Weights of a small mixture-of-experts language model, trained from scratch on English Wikipedia: 610M tokens, 4515 steps.
Below are experts of layer 4 (counted from 0) of a mixture-of-experts language model. Rows are named router (the router's row for the expert), up (a neuron's input weights, with its number), down (a neuron's output weights, with its number) and show model dimensions 0-127. Each number is 50 + 12 x the weight over its row's rms, rounded and kept within 0 to 99.
Before each expert's rows: a language model's description of what the expert responds to; "gets" lists some tokens that make up at least twice as much of what it gets as of all text. This comes from a sample of Wikipedia text that the model never trained on. Tokens count by the router's weight.

# expert 8
Prepositions like at, in, of, for, against after a verb or noun, plus commas and table pipes, e.g. Margin of victory.
gets: " at", " in", " |", " for", " of", ","
router:40 69 45 51 32 51 23 39 54 44 47 48 35 75 52 47 55 47 53 47 49 36 67 41 44 47 41 46 42 62 59 47 46 57 38 70 54 29 58 65 46 36 40 45 58 59 79 48 33 35 38 74 57 37 65 45 37 45 51 56 54 62 58 46 68 62 27 41 22 59 60 54 62 45 53 41 50 51 45 70 43 60 50 44 50 47 44 44 54 44 43 33 28 34 52 41 54 42 43 58 60 24 58 64 55 55 50 54 57 56 68 50 74 41 44 24 55 26 75 60 71 46 59 67 71 42 49 41
up17:62 39 27 52 48 40 44 39 33 54 36 46 04 51 58 60 44 46 32 53 46 40 53 44 75 45 56 55 45 61 52 55 43 50 49 35 51 43 52 71 50 47 46 71 66 54 48 29 38 32 56 35 48 26 53 36 52 37 47 71 69 65 63 48 68 72 34 62 33 66 35 48 51 44 45 49 67 60 50 38 56 66 38 51 39 49 45 55 63 41 67 55 65 35 54 58 55 50 54 51 77 40 45 33 52 55 50 41 51 51 50 46 89 46 57 56 42 54 31 64 68 53 52 46 45 39 50 58
down17:37 49 35 44 55 54 29 41 46 52 35 43 23 48 25 55 69 34 34 55 56 40 52 66 45 48 69 50 43 66 68 59 44 63 55 33 42 37 32 44 34 42 37 27 55 54 64 57 41 53 58 64 61 39 57 57 35 48 67 55 43 51 56 55 47 51 41 28 60 52 47 45 57 69 45 53 56 59 47 47 69 88 54 60 57 61 55 67 56 49 40 46 40 45 45 52 45 53 65 47 54 37 37 51 52 41 49 37 70 61 38 61 74 59 51 48 32 48 27 53 73 79 44 27 57 52 41 69
up18:47 68 52 58 39 61 59 40 52 38 44 54 40 49 56 49 42 49 40 41 58 47 61 37 40 11 32 54 47 66 42 55 41 59 49 55 73 41 57 65 69 34 41 58 51 48 58 50 42 61 60 43 43 86 41 35 49 39 50 75 56 43 49 51 72 63 48 58 57 66 59 52 51 49 64 40 75 51 42 65 63 56 42 59 33 26 38 29 50 28 53 68 39 53 51 38 51 40 37 62 47 38 67 43 61 52 51 46 73 39 43 55 39 38 56 53 53 69 51 80 40 62 64 46 33 55 35 49
down18:53 70 56 62 49 34 40 47 39 55 49 65 31 67 37 46 38 53 45 50 42 50 43 34 36 47 55 47 49 70 60 50 24 54 47 61 67 44 55 76 66 44 55 47 43 46 55 49 58 72 41 62 41 56 42 52 37 56 49 67 51 71 34 50 42 68 27 17 41 46 37 53 39 45 54 34 46 71 56 53 79 33 48 63 42 47 66 72 68 58 65 38 37 39 58 52 46 27 45 61 47 39 54 53 48 56 41 42 32 55 35 30 28 47 47 44 58 39 79 61 55 62 59 62 47 53 44 55
up19:45 48 29 59 48 92 27 43 47 52 42 45 50 83 54 58 31 44 41 30 55 46 67 66 35 59 41 59 34 51 51 57 57 54 42 39 48 67 57 44 20 46 45 68 79 53 33 54 56 43 56 48 49 52 66 44 64 36 52 64 66 29 59 43 54 42 46 60 67 59 69 41 46 42 39 48 69 53 56 54 45 63 39 64 45 42 37 55 64 42 63 31 50 33 49 19 57 37 56 61 60 52 37 63 58 53 48 51 46 45 55 60 38 44 48 53 39 41 47 38 42 51 71 45 29 46 41 46
down19:66 59 57 58 70 65 48 54 49 55 52 73 32 66 47 62 46 42 23 43 52 32 49 51 43 55 52 54 36 43 46 57 45 44 64 38 58 50 63 72 49 66 68 29 50 49 41 73 44 54 41 71 41 53 55 37 65 40 60 54 41 48 32 52 54 32 37 38 39 55 53 48 49 80 48 53 56 61 45 57 45 50 36 55 40 25 40 46 66 39 56 47 48 39 39 29 37 52 69 49 54 47 39 36 57 41 58 56 44 50 54 47 55 18 62 39 56 65 40 39 56 74 77 34 48 70 73 61
up20:50 99 58 63 45 59 65 36 44 42 45 55 19 58 51 51 38 50 31 58 49 43 50 60 35 37 34 51 47 54 65 51 42 65 20 53 52 50 57 47 55 54 38 55 66 60 43 30 31 61 61 41 42 39 42 43 37 40 58 59 67 63 54 45 55 49 37 61 54 75 49 31 60 31 51 40 61 39 49 34 58 71 37 58 25 34 56 25 53 50 60 36 39 48 49 47 50 57 52 49 63 44 66 50 44 49 50 50 60 47 66 63 62 41 61 64 40 46 43 64 61 56 66 67 36 55 34 48
down20:59 46 73 79 25 59 26 62 53 49 42 57 43 64 48 25 51 50 52 59 59 27 65 66 47 35 55 45 48 54 44 65 39 44 40 62 51 48 40 34 70 37 63 50 42 63 86 48 54 59 45 54 56 53 56 55 46 56 75 46 48 35 43 64 37 53 32 16 70 51 68 48 62 44 62 39 66 54 38 35 33 69 41 67 48 32 64 45 59 54 41 32 46 47 44 54 20 55 55 47 50 46 34 54 49 44 47 50 46 47 51 60 54 39 36 35 44 54 57 65 56 50 46 53 45 66 56 51
up21:38 54 56 70 37 44 65 42 52 47 74 39 52 61 70 57 44 42 41 38 48 29 48 43 26 57 11 51 46 55 33 61 50 61 46 82 75 43 72 58 43 37 46 55 55 63 55 31 52 50 50 39 37 48 53 38 39 59 48 65 72 43 48 43 43 73 37 49 52 51 63 45 40 53 52 33 63 54 53 58 43 43 58 45 53 33 59 33 48 43 50 24 56 55 46 46 61 36 49 61 37 62 59 44 71 58 70 55 72 52 57 51 65 49 63 26 27 52 61 45 59 45 52 61 65 38 43 48
down21:38 65 48 66 58 36 55 40 35 34 51 50 44 53 63 51 46 61 36 35 54 54 56 38 32 52 40 59 58 52 35 53 51 61 41 83 81 40 50 58 53 49 53 45 59 44 49 63 31 48 36 48 32 47 52 26 58 39 49 79 48 57 45 37 52 66 39 36 34 69 38 63 61 46 54 55 43 58 48 52 29 28 36 50 85 45 67 47 52 57 41 45 51 57 55 49 55 42 40 60 58 32 52 31 73 49 67 75 49 43 59 48 46 34 59 53 30 39 57 29 64 55 68 61 49 43 65 49
up22:58 63 40 49 44 45 59 52 38 19 64 42 35 52 45 43 56 46 55 35 13 47 50 37 32 40 53 47 47 71 46 57 48 49 54 68 41 41 53 52 59 50 40 55 51 74 53 59 41 40 62 46 56 52 72 52 38 45 41 48 57 75 51 33 74 55 41 36 42 70 67 58 51 58 52 19 59 16 43 60 39 51 54 55 52 35 60 50 50 51 46 67 49 45 42 75 55 45 32 67 47 36 53 33 42 56 40 44 63 29 68 56 63 45 57 64 66 63 67 58 62 67 56 43 60 57 53 35
down22:71 73 40 66 59 49 51 64 35 68 62 49 48 46 48 49 79 43 55 59 42 56 46 48 44 48 37 41 43 56 48 45 42 46 33 43 32 46 42 31 51 35 44 43 47 59 38 85 48 53 54 59 34 64 59 32 36 46 34 44 56 55 47 76 51 24 52 60 54 72 49 41 54 65 44 43 49 60 47 73 62 70 67 57 65 38 52 32 52 29 65 70 33 51 52 76 39 51 67 39 51 60 36 43 61 39 64 47 55 41 43 48 45 57 57 43 46 71 51 46 38 45 63 40 29 44 30 59
up23:62 84 71 61 44 60 56 52 41 43 38 55 38 55 64 64 53 33 31 24 53 53 45 63 51 49 56 56 40 47 50 56 48 46 44 55 43 33 50 67 38 55 61 44 56 44 63 56 62 30 64 62 41 53 58 55 45 43 45 47 55 41 40 58 48 62 33 62 57 48 39 47 43 54 56 39 51 69 52 34 62 55 41 51 42 64 46 18 67 40 65 24 60 63 56 32 46 40 16 51 40 61 35 41 65 59 48 47 68 45 83 45 43 41 54 32 31 23 52 59 50 66 56 59 60 58 50 31
down23:62 71 63 52 57 48 56 54 36 50 30 46 43 50 50 48 48 44 47 43 64 42 19 32 36 52 64 50 42 58 44 41 60 61 32 54 39 44 49 58 48 66 76 44 56 48 31 53 46 42 49 55 45 21 49 50 57 35 55 54 76 64 28 59 43 55 41 27 65 47 30 57 66 58 44 75 44 78 50 56 35 57 42 38 51 58 57 43 68 57 51 39 30 49 54 54 29 31 52 46 45 52 28 45 70 66 60 50 48 61 48 54 41 42 53 40 39 42 74 52 73 66 38 52 47 61 73 60
up24:59 61 14 58 28 29 38 35 46 51 56 56 30 60 42 42 55 22 47 53 48 52 58 69 33 49 46 57 55 49 64 60 26 52 47 60 66 47 65 41 56 52 35 44 42 44 59 53 50 46 58 44 48 56 51 52 46 45 58 59 40 52 48 44 73 73 71 46 53 49 30 42 37 57 41 56 58 59 63 67 36 37 26 43 50 62 52 40 51 52 50 49 46 54 73 59 34 54 69 51 57 57 33 54 44 61 36 59 46 32 48 59 36 40 61 51 53 43 63 38 70 85 63 84 40 56 42 42
down24:51 47 46 56 27 42 63 56 56 54 55 28 44 83 51 40 67 42 53 62 46 39 67 52 24 33 58 54 45 39 46 51 50 53 38 46 58 41 54 48 51 53 64 38 52 71 23 62 38 54 66 50 36 50 53 46 64 52 45 65 38 19 36 54 57 63 47 29 38 59 26 63 18 63 61 56 50 52 47 71 40 52 57 50 52 39 56 38 59 85 49 49 54 28 63 53 52 49 67 52 63 44 36 71 50 52 47 54 39 55 54 27 65 48 53 30 61 60 55 52 49 51 38 65 53 46 54 35

# expert 21
Prepositions, mostly of, in, on, from, following a noun or verb, as in evening of, resulted in, line of.
gets: " of", " in", " on", " from", " with", " for"
router:25 76 58 54 35 58 51 35 43 43 52 56 31 64 56 48 44 50 37 44 42 51 56 44 67 42 56 48 36 59 42 55 49 59 48 47 51 38 77 52 40 42 36 68 67 51 49 36 37 42 43 56 49 43 52 41 42 32 47 56 72 77 67 39 62 60 42 45 30 56 54 37 57 42 52 43 68 39 55 55 56 71 40 36 39 61 44 39 71 26 61 41 25 45 54 45 58 42 38 51 69 36 48 58 36 56 33 48 51 76 75 73 50 45 47 48 50 41 71 67 58 58 54 56 73 49 29 43
up2:66 52 60 44 56 59 58 26 33 55 47 56 36 31 54 49 37 07 44 65 24 59 58 62 52 55 32 52 55 51 53 54 60 64 41 45 54 49 72 60 35 46 48 55 36 60 43 45 60 51 54 41 42 53 50 56 45 41 40 58 37 64 53 30 44 54 60 53 63 73 54 44 57 42 76 50 55 33 53 57 60 69 64 21 20 56 58 50 51 26 49 43 60 54 41 62 52 48 49 48 37 60 42 49 68 43 30 51 29 64 39 64 77 50 53 53 41 72 57 60 43 41 65 41 51 62 45 45
down2:52 64 69 52 60 61 36 71 75 47 59 52 48 50 44 64 40 49 69 40 58 51 54 49 47 46 51 24 47 43 58 51 62 44 87 47 53 64 51 31 41 81 76 56 39 37 61 51 26 25 47 57 55 53 60 50 45 48 58 53 48 63 37 75 49 46 34 47 45 52 52 46 66 56 60 56 35 45 36 39 33 44 57 42 42 39 32 42 46 50 56 64 66 54 40 60 45 44 25 50 46 28 53 74 50 51 68 56 31 57 57 46 39 60 48 33 49 37 47 53 54 61 60 27 50 37 46 29
up3:57 51 58 59 50 38 54 56 47 15 43 48 68 66 60 64 47 53 52 39 58 57 48 55 37 31 25 58 46 40 64 41 43 30 54 36 56 64 53 54 33 52 49 42 53 70 43 39 46 24 44 55 54 64 58 47 49 46 41 51 47 62 63 49 45 49 32 67 29 39 69 55 37 82 47 65 43 45 54 68 53 44 27 61 68 57 44 46 78 71 38 46 52 44 58 33 53 27 52 65 60 46 31 47 56 53 41 53 52 36 48 36 47 44 47 32 67 37 42 77 49 46 57 49 57 23 45 44
down3:61 32 64 45 64 44 46 36 61 32 29 59 43 39 44 52 49 48 55 48 62 50 65 55 25 51 65 63 48 34 49 55 54 58 61 39 54 50 45 35 53 59 66 45 65 32 64 50 40 58 68 48 66 38 22 84 71 34 36 60 37 52 64 43 57 39 60 67 27 58 59 40 45 53 51 46 54 46 48 50 52 47 52 55 59 66 61 52 47 51 60 48 38 35 53 23 42 53 39 51 33 39 48 56 47 35 59 42 40 45 41 56 62 45 40 19 51 52 79 50 55 26 55 64 50 55 65 82
up4:79 50 40 50 55 41 55 13 22 47 54 61 58 61 53 48 57 53 58 36 43 34 50 41 32 59 68 46 46 64 47 42 44 39 40 62 44 31 37 50 57 42 41 61 63 44 48 38 44 54 61 59 53 64 63 53 43 36 52 37 29 42 56 52 60 55 46 44 57 47 51 57 59 47 49 40 14 21 85 64 57 55 48 58 67 50 56 55 46 55 42 60 42 45 52 54 33 58 43 67 73 55 40 54 56 53 63 56 62 46 59 51 50 46 43 50 64 45 49 53 95 44 53 41 72 43 44 36
down4:19 39 57 71 30 57 35 51 70 52 55 42 38 54 39 42 55 64 48 45 42 60 50 43 52 75 33 59 51 64 36 35 45 49 33 59 55 71 49 47 54 47 51 48 34 74 31 58 59 58 53 48 39 43 61 46 68 47 36 59 38 59 42 40 51 60 43 48 47 57 53 43 47 56 41 47 47 64 61 30 31 56 57 48 69 52 72 39 59 72 70 66 41 40 50 80 52 44 59 44 39 50 43 61 28 26 44 76 20 39 65 44 43 40 54 59 55 40 71 42 44 38 55 46 54 40 54 46
up5:33 61 65 51 52 59 48 38 55 42 47 47 61 57 62 57 50 57 37 70 37 50 63 53 57 43 15 52 35 44 47 48 50 65 41 46 55 65 80 52 43 55 48 54 52 52 39 47 65 62 42 56 47 32 38 40 43 70 54 61 54 55 75 38 48 45 43 72 65 30 56 49 40 55 53 57 74 12 43 56 55 53 55 53 32 41 46 46 78 73 60 36 53 70 48 39 52 40 30 37 39 68 50 43 55 44 17 54 58 58 40 43 47 47 45 45 35 54 52 58 35 56 68 61 33 46 65 54
down5:32 47 36 61 53 52 31 49 15 64 66 56 65 52 33 35 39 47 24 59 72 40 52 49 50 67 60 42 49 58 47 63 40 36 46 61 43 54 63 66 49 35 62 34 44 60 50 46 24 45 40 53 46 59 54 58 32 66 57 54 53 53 26 71 50 43 36 37 68 41 38 59 62 51 66 54 55 53 58 57 38 57 23 57 38 48 48 48 33 41 61 37 48 61 52 49 25 38 62 66 70 42 68 45 51 36 59 53 66 64 58 56 65 47 58 48 42 42 54 67 61 66 50 32 66 51 35 39
up6:65 14 37 48 44 57 51 38 51 60 44 43 49 73 52 45 51 44 54 15 66 48 58 51 46 41 50 50 50 48 58 33 35 51 62 41 52 75 54 52 63 34 34 47 63 48 45 31 48 19 42 48 56 50 60 34 63 44 55 52 49 62 35 23 49 55 49 50 47 71 71 49 42 60 55 45 71 66 70 69 32 53 51 67 53 41 59 54 59 41 46 50 57 25 44 49 66 32 41 66 43 45 50 78 61 58 45 55 57 34 59 48 40 52 47 38 60 78 45 74 44 49 52 42 47 49 49 42
down6:45 55 59 33 58 49 54 44 60 24 31 65 35 63 59 52 80 49 30 41 57 34 43 51 49 54 52 50 37 57 68 52 42 55 64 44 42 10 37 32 36 48 61 44 40 46 45 51 49 52 62 49 43 64 51 53 65 64 52 39 51 28 42 46 59 49 57 60 48 48 47 53 45 47 34 29 50 55 37 46 47 47 68 37 54 50 84 53 53 45 46 40 36 70 62 50 54 62 79 62 72 34 40 63 43 50 50 32 54 44 48 66 76 35 34 70 51 58 45 48 38 71 50 58 58 62 47 64
up7:26 72 38 51 16 29 54 46 45 55 51 69 45 34 31 50 46 59 41 36 73 38 53 49 56 55 41 48 36 45 40 50 57 16 49 29 64 19 67 54 48 21 44 50 70 67 50 52 60 48 52 53 46 59 67 65 68 40 52 45 32 56 40 20 55 60 43 52 67 64 56 51 50 47 53 54 64 46 68 55 60 59 53 39 50 55 59 44 56 54 33 56 38 27 59 49 40 52 58 57 35 62 34 51 79 58 45 50 59 47 41 60 47 48 52 44 60 48 56 60 38 52 54 58 34 56 52 49
down7:31 48 53 45 75 58 47 49 49 39 48 49 51 57 48 76 45 27 58 46 26 53 53 56 48 55 50 41 56 45 72 43 50 69 59 46 38 53 34 57 31 49 60 68 56 58 39 53 33 42 60 39 77 34 40 46 70 51 56 56 64 52 55 75 39 54 61 58 47 41 39 31 44 50 32 66 51 52 62 27 45 34 56 25 38 57 53 57 53 51 63 42 63 56 21 45 58 67 54 48 64 62 55 62 27 55 43 57 54 79 64 28 42 26 46 53 50 50 51 46 61 40 58 60 25 49 51 38
up8:59 84 58 47 41 59 54 60 60 56 59 38 45 43 53 58 62 56 57 61 40 48 44 27 44 21 52 55 39 36 46 53 53 81 64 52 56 43 65 48 58 40 58 78 39 55 60 47 57 69 36 53 51 55 51 51 60 40 40 42 45 37 53 69 61 49 51 59 65 84 63 39 59 52 33 32 45 69 63 39 27 54 39 36 43 45 39 55 54 45 55 37 55 43 46 19 55 50 62 33 59 46 59 60 48 51 04 46 43 51 38 43 55 55 46 48 57 50 42 40 57 40 61 34 42 51 62 49
down8:33 22 55 43 63 41 45 36 46 57 46 51 66 50 68 29 43 45 61 29 53 61 36 44 61 47 39 43 48 53 44 47 55 52 25 70 59 43 28 36 45 44 70 48 43 64 61 53 44 32 51 45 52 59 52 53 44 54 61 64 71 54 43 44 39 39 53 36 46 31 43 45 40 65 38 80 42 61 47 58 60 42 61 49 63 53 33 55 50 38 72 63 71 48 50 62 57 35 55 55 46 54 38 63 56 54 40 61 68 37 38 42 31 94 57 27 65 46 61 54 60 47 42 59 59 63 54 46
up9:71 71 60 57 37 69 55 48 47 48 26 68 50 41 51 53 41 30 54 53 55 58 52 42 45 16 45 44 39 67 54 53 55 73 41 56 54 34 64 47 56 53 40 51 66 56 34 68 35 42 55 52 49 30 51 42 66 42 54 59 52 66 66 74 48 55 48 38 61 40 51 46 43 43 62 66 41 45 61 26 61 47 55 59 52 47 46 52 63 52 47 23 41 48 42 27 50 33 49 59 52 38 60 46 80 43 35 52 75 35 42 32 41 44 61 59 71 51 54 69 49 51 77 45 43 55 36 33
down9:26 33 69 62 59 45 48 46 44 47 45 31 49 48 55 59 82 41 56 55 44 44 41 54 43 53 57 44 51 53 34 33 65 46 66 64 69 41 54 45 47 41 57 51 47 58 53 56 49 55 77 63 54 66 44 37 44 50 58 32 53 63 22 41 42 58 35 51 48 37 45 59 70 52 33 41 33 67 48 73 44 40 52 26 42 75 52 38 12 52 62 55 56 42 56 63 51 57 35 59 64 61 61 51 33 36 43 40 38 56 50 69 47 54 37 52 53 59 45 40 61 41 38 58 50 46 35 81

# expert 38
Prepositions following a verb or adjective, above all to, also with, by, from, through, under, e.g. similar to, acquired by.
gets: " to", " on", " with", " by", " from", " –"
router:49 61 55 70 32 66 50 43 51 45 51 50 46 72 75 51 45 51 28 29 36 54 59 44 70 40 32 54 44 73 60 62 50 60 37 60 63 57 47 43 51 34 37 66 57 63 74 31 48 51 58 63 54 24 52 34 41 45 49 57 63 61 59 33 49 65 45 37 38 58 48 35 54 47 47 30 51 45 60 50 45 63 51 46 34 14 37 48 52 30 58 36 41 45 61 51 66 48 40 59 63 29 65 64 43 56 54 48 63 47 56 65 62 45 68 41 42 38 64 70 59 61 52 49 57 53 35 24
up35:35 40 87 50 66 38 54 52 53 61 50 56 41 42 47 39 61 55 12 49 62 64 44 41 51 25 62 51 56 42 47 49 47 46 47 56 41 67 59 67 67 50 20 67 54 37 63 61 58 54 59 60 39 63 53 56 44 41 42 34 55 41 46 48 56 64 38 62 61 43 52 44 44 63 53 32 45 63 64 33 55 59 37 47 67 75 50 47 55 42 70 48 52 45 85 27 33 47 33 46 56 44 21 46 37 54 47 54 52 47 51 40 51 53 51 50 67 79 51 48 45 40 53 44 53 50 32 44
down35:69 69 47 31 56 46 49 57 63 32 56 47 47 58 44 70 33 68 57 46 49 32 24 55 40 60 56 46 44 66 66 52 56 36 65 42 60 33 55 52 12 33 59 41 43 46 46 45 42 51 57 63 65 24 57 42 55 60 62 52 52 66 66 68 58 45 50 46 28 53 49 47 50 54 67 31 48 29 52 51 36 54 32 61 50 39 64 41 54 41 48 54 36 52 28 47 41 76 44 62 51 59 62 65 55 67 68 18 51 67 52 41 57 57 41 56 31 42 54 48 52 53 53 38 60 70 48 57
up36:26 52 33 66 54 44 37 55 39 55 28 67 36 59 45 60 73 56 53 41 57 43 50 47 53 48 61 52 42 42 53 50 45 35 46 58 44 30 35 52 35 46 51 39 49 45 52 71 32 24 55 53 42 58 60 56 54 35 65 72 72 46 47 61 56 66 48 52 45 41 44 48 37 61 51 61 39 49 24 72 67 65 39 48 47 72 66 41 71 47 53 39 34 45 36 48 29 46 29 59 78 51 29 47 53 55 69 58 74 47 69 40 40 48 54 44 58 44 74 59 38 70 42 44 44 49 47 51
down36:65 55 64 58 69 49 40 42 58 68 65 40 58 66 53 69 47 37 78 44 38 46 32 67 65 49 31 62 75 43 53 71 45 43 39 52 56 46 44 63 36 48 47 42 59 32 40 67 56 61 62 44 80 47 53 54 65 52 61 51 51 55 39 53 29 44 52 42 34 43 46 45 48 55 65 45 57 42 68 45 54 45 55 31 63 36 55 56 42 42 34 48 64 38 80 54 55 57 47 51 54 47 48 39 63 44 44 38 23 49 40 42 24 53 58 34 33 63 41 60 67 51 39 47 57 50 40 16
up37:65 58 60 64 48 29 52 50 37 57 60 35 47 41 75 42 59 41 42 32 59 29 54 78 45 61 48 55 47 62 66 23 39 45 40 53 44 64 27 56 64 55 38 50 44 37 60 56 41 40 47 43 52 39 45 53 52 46 43 60 58 39 64 50 51 54 48 57 58 60 71 57 50 56 51 41 44 51 58 44 50 58 69 20 39 53 32 61 30 41 41 35 55 40 94 37 30 60 57 50 71 62 36 66 54 52 48 65 65 49 48 52 56 47 77 53 32 26 51 38 54 48 49 57 46 46 43 67
down37:37 44 93 59 42 61 63 24 47 38 58 53 52 41 54 56 68 57 41 62 34 50 47 35 26 44 54 43 40 50 56 52 39 52 36 36 44 33 30 40 43 60 55 45 58 62 51 61 44 48 71 40 47 48 43 56 73 56 64 41 46 35 49 63 46 59 21 38 32 60 30 69 41 75 44 60 34 60 54 57 47 33 43 39 41 56 46 63 34 62 43 54 49 60 59 56 68 76 39 56 63 45 60 71 48 41 43 52 55 63 50 36 49 60 45 40 55 52 45 54 59 49 60 69 54 26 56 70
up38:59 64 27 67 52 31 43 63 42 45 64 47 33 43 62 63 30 44 73 29 51 51 51 43 16 50 58 48 51 47 53 81 55 33 57 62 32 45 51 40 44 46 69 57 46 71 72 56 51 49 58 42 47 35 73 43 70 50 49 68 71 79 58 44 54 54 46 31 39 45 70 44 34 54 54 48 50 20 29 39 44 37 46 63 54 64 59 34 62 33 49 52 54 52 47 62 53 62 43 66 54 59 66 67 53 48 52 44 42 45 73 50 62 52 58 52 42 47 47 58 44 50 48 46 53 49 38 47
down38:52 59 60 56 34 45 47 39 62 54 53 47 45 47 34 21 44 47 58 54 61 35 63 47 61 35 55 52 55 41 70 28 31 46 29 33 54 71 50 84 41 41 43 53 60 51 55 47 63 55 37 44 33 61 52 46 53 67 49 38 41 31 22 60 58 44 48 53 54 51 40 40 35 49 56 61 54 59 48 50 39 73 46 53 67 64 67 57 37 47 71 49 61 54 40 46 51 27 54 48 23 63 33 50 28 58 46 50 73 66 57 47 66 26 51 54 43 70 55 50 51 67 41 44 42 54 30 69
up39:63 58 36 51 53 59 61 28 46 34 51 51 59 56 63 42 32 37 71 54 55 46 50 66 54 28 37 51 30 63 46 43 45 51 52 30 43 59 37 47 45 34 68 62 38 47 17 66 44 32 50 43 56 39 41 56 40 41 32 62 59 59 75 56 51 29 61 48 45 56 61 59 53 30 46 44 54 23 48 61 50 70 54 33 43 49 23 50 72 48 56 76 32 55 41 67 44 71 70 54 62 48 69 55 42 51 38 58 53 61 46 51 52 50 43 50 61 18 49 57 47 64 53 52 55 54 51 48
down39:42 43 49 39 33 47 57 79 46 53 39 48 43 46 60 52 58 30 49 52 55 71 61 52 28 51 57 45 29 59 38 45 60 57 49 48 40 28 53 64 61 63 22 48 67 58 42 50 39 41 77 54 63 58 65 55 28 52 68 36 58 42 15 43 53 57 67 21 60 49 56 62 49 78 41 64 44 49 57 62 34 60 55 58 62 38 59 62 57 61 38 23 51 48 39 46 41 32 52 32 52 46 48 50 38 63 62 39 48 67 42 47 56 56 52 41 39 77 54 50 45 41 53 53 68 43 44 57
up40:49 39 73 46 40 38 32 41 60 55 41 42 40 51 52 52 45 33 32 58 44 47 88 44 64 46 51 47 47 68 65 36 49 50 30 66 62 34 44 59 55 63 16 37 54 39 65 53 61 50 48 62 46 42 38 49 70 60 58 39 54 36 48 67 52 84 51 64 58 34 58 68 41 46 61 51 48 65 57 42 48 70 38 51 17 59 45 54 63 44 62 51 60 47 83 59 59 65 37 46 48 48 42 49 54 52 47 57 50 60 58 47 45 48 70 38 50 45 29 31 52 38 53 61 43 52 65 39
down40:56 38 74 47 53 37 59 29 55 41 29 58 63 35 25 59 59 26 38 54 50 56 38 54 59 54 70 23 32 54 59 41 47 26 49 48 61 36 36 46 53 60 43 59 43 63 60 46 42 56 63 53 76 49 30 49 57 71 67 62 61 39 36 46 62 50 53 49 33 45 44 55 51 59 54 49 26 49 44 48 53 70 46 57 45 41 70 45 69 50 58 43 61 41 50 66 42 64 50 56 61 65 62 32 43 60 68 36 65 53 52 44 40 39 26 37 63 34 60 65 48 54 61 33 32 65 39 44
up41:67 38 46 61 25 54 51 45 36 30 63 52 52 40 51 48 33 19 45 46 37 46 50 51 27 45 30 51 62 42 54 52 32 37 40 30 62 28 63 57 42 58 60 50 83 57 48 60 56 42 60 51 50 46 61 35 49 47 19 47 53 47 46 42 49 74 38 62 52 71 58 52 51 63 73 47 54 63 63 41 42 41 56 64 53 31 34 43 51 49 65 30 58 42 54 44 58 32 61 45 40 51 63 52 38 56 53 54 49 42 43 68 59 41 57 45 59 50 59 60 50 60 85 55 67 39 64 74
down41:64 61 57 59 54 56 34 47 42 52 33 62 38 55 67 55 61 70 53 58 49 35 54 28 50 22 53 50 47 63 35 51 42 61 65 41 28 72 37 67 19 68 33 75 47 43 43 66 61 36 65 51 52 39 52 38 49 66 63 63 64 48 61 36 46 60 49 40 37 55 55 47 51 61 67 48 68 54 52 54 54 37 65 42 62 53 53 59 38 44 41 32 64 43 65 32 52 50 38 44 56 45 44 68 70 38 23 41 51 56 49 38 65 68 51 59 31 58 38 54 33 53 44 41 63 33 39 44
up42:51 55 53 74 44 49 53 41 42 17 54 62 61 50 57 46 56 46 60 42 40 43 50 67 28 52 56 56 29 66 63 65 44 54 30 50 51 58 53 57 62 42 42 63 51 43 59 51 29 43 49 37 48 60 53 50 48 70 43 66 51 56 60 31 48 29 51 37 56 53 67 70 58 62 46 38 45 33 62 53 41 44 51 51 49 46 46 54 55 25 31 52 11 55 49 42 44 40 26 61 60 56 57 53 52 45 49 47 59 61 45 57 57 46 59 54 43 19 58 37 85 65 57 55 76 53 34 26
down42:50 32 45 34 55 59 62 36 62 52 38 50 48 40 71 76 67 33 45 40 45 39 53 42 48 46 59 50 37 63 61 51 47 80 45 18 56 29 36 50 55 57 48 53 54 57 42 54 62 72 45 53 57 66 35 60 64 44 59 54 51 50 48 46 69 65 44 67 45 39 45 50 37 57 30 58 47 50 57 52 46 43 52 57 33 62 48 20 52 36 36 51 41 44 38 26 69 71 69 46 63 47 48 46 64 47 60 43 52 52 44 73 49 54 49 70 29 41 47 40 29 40 44 49 52 32 68 76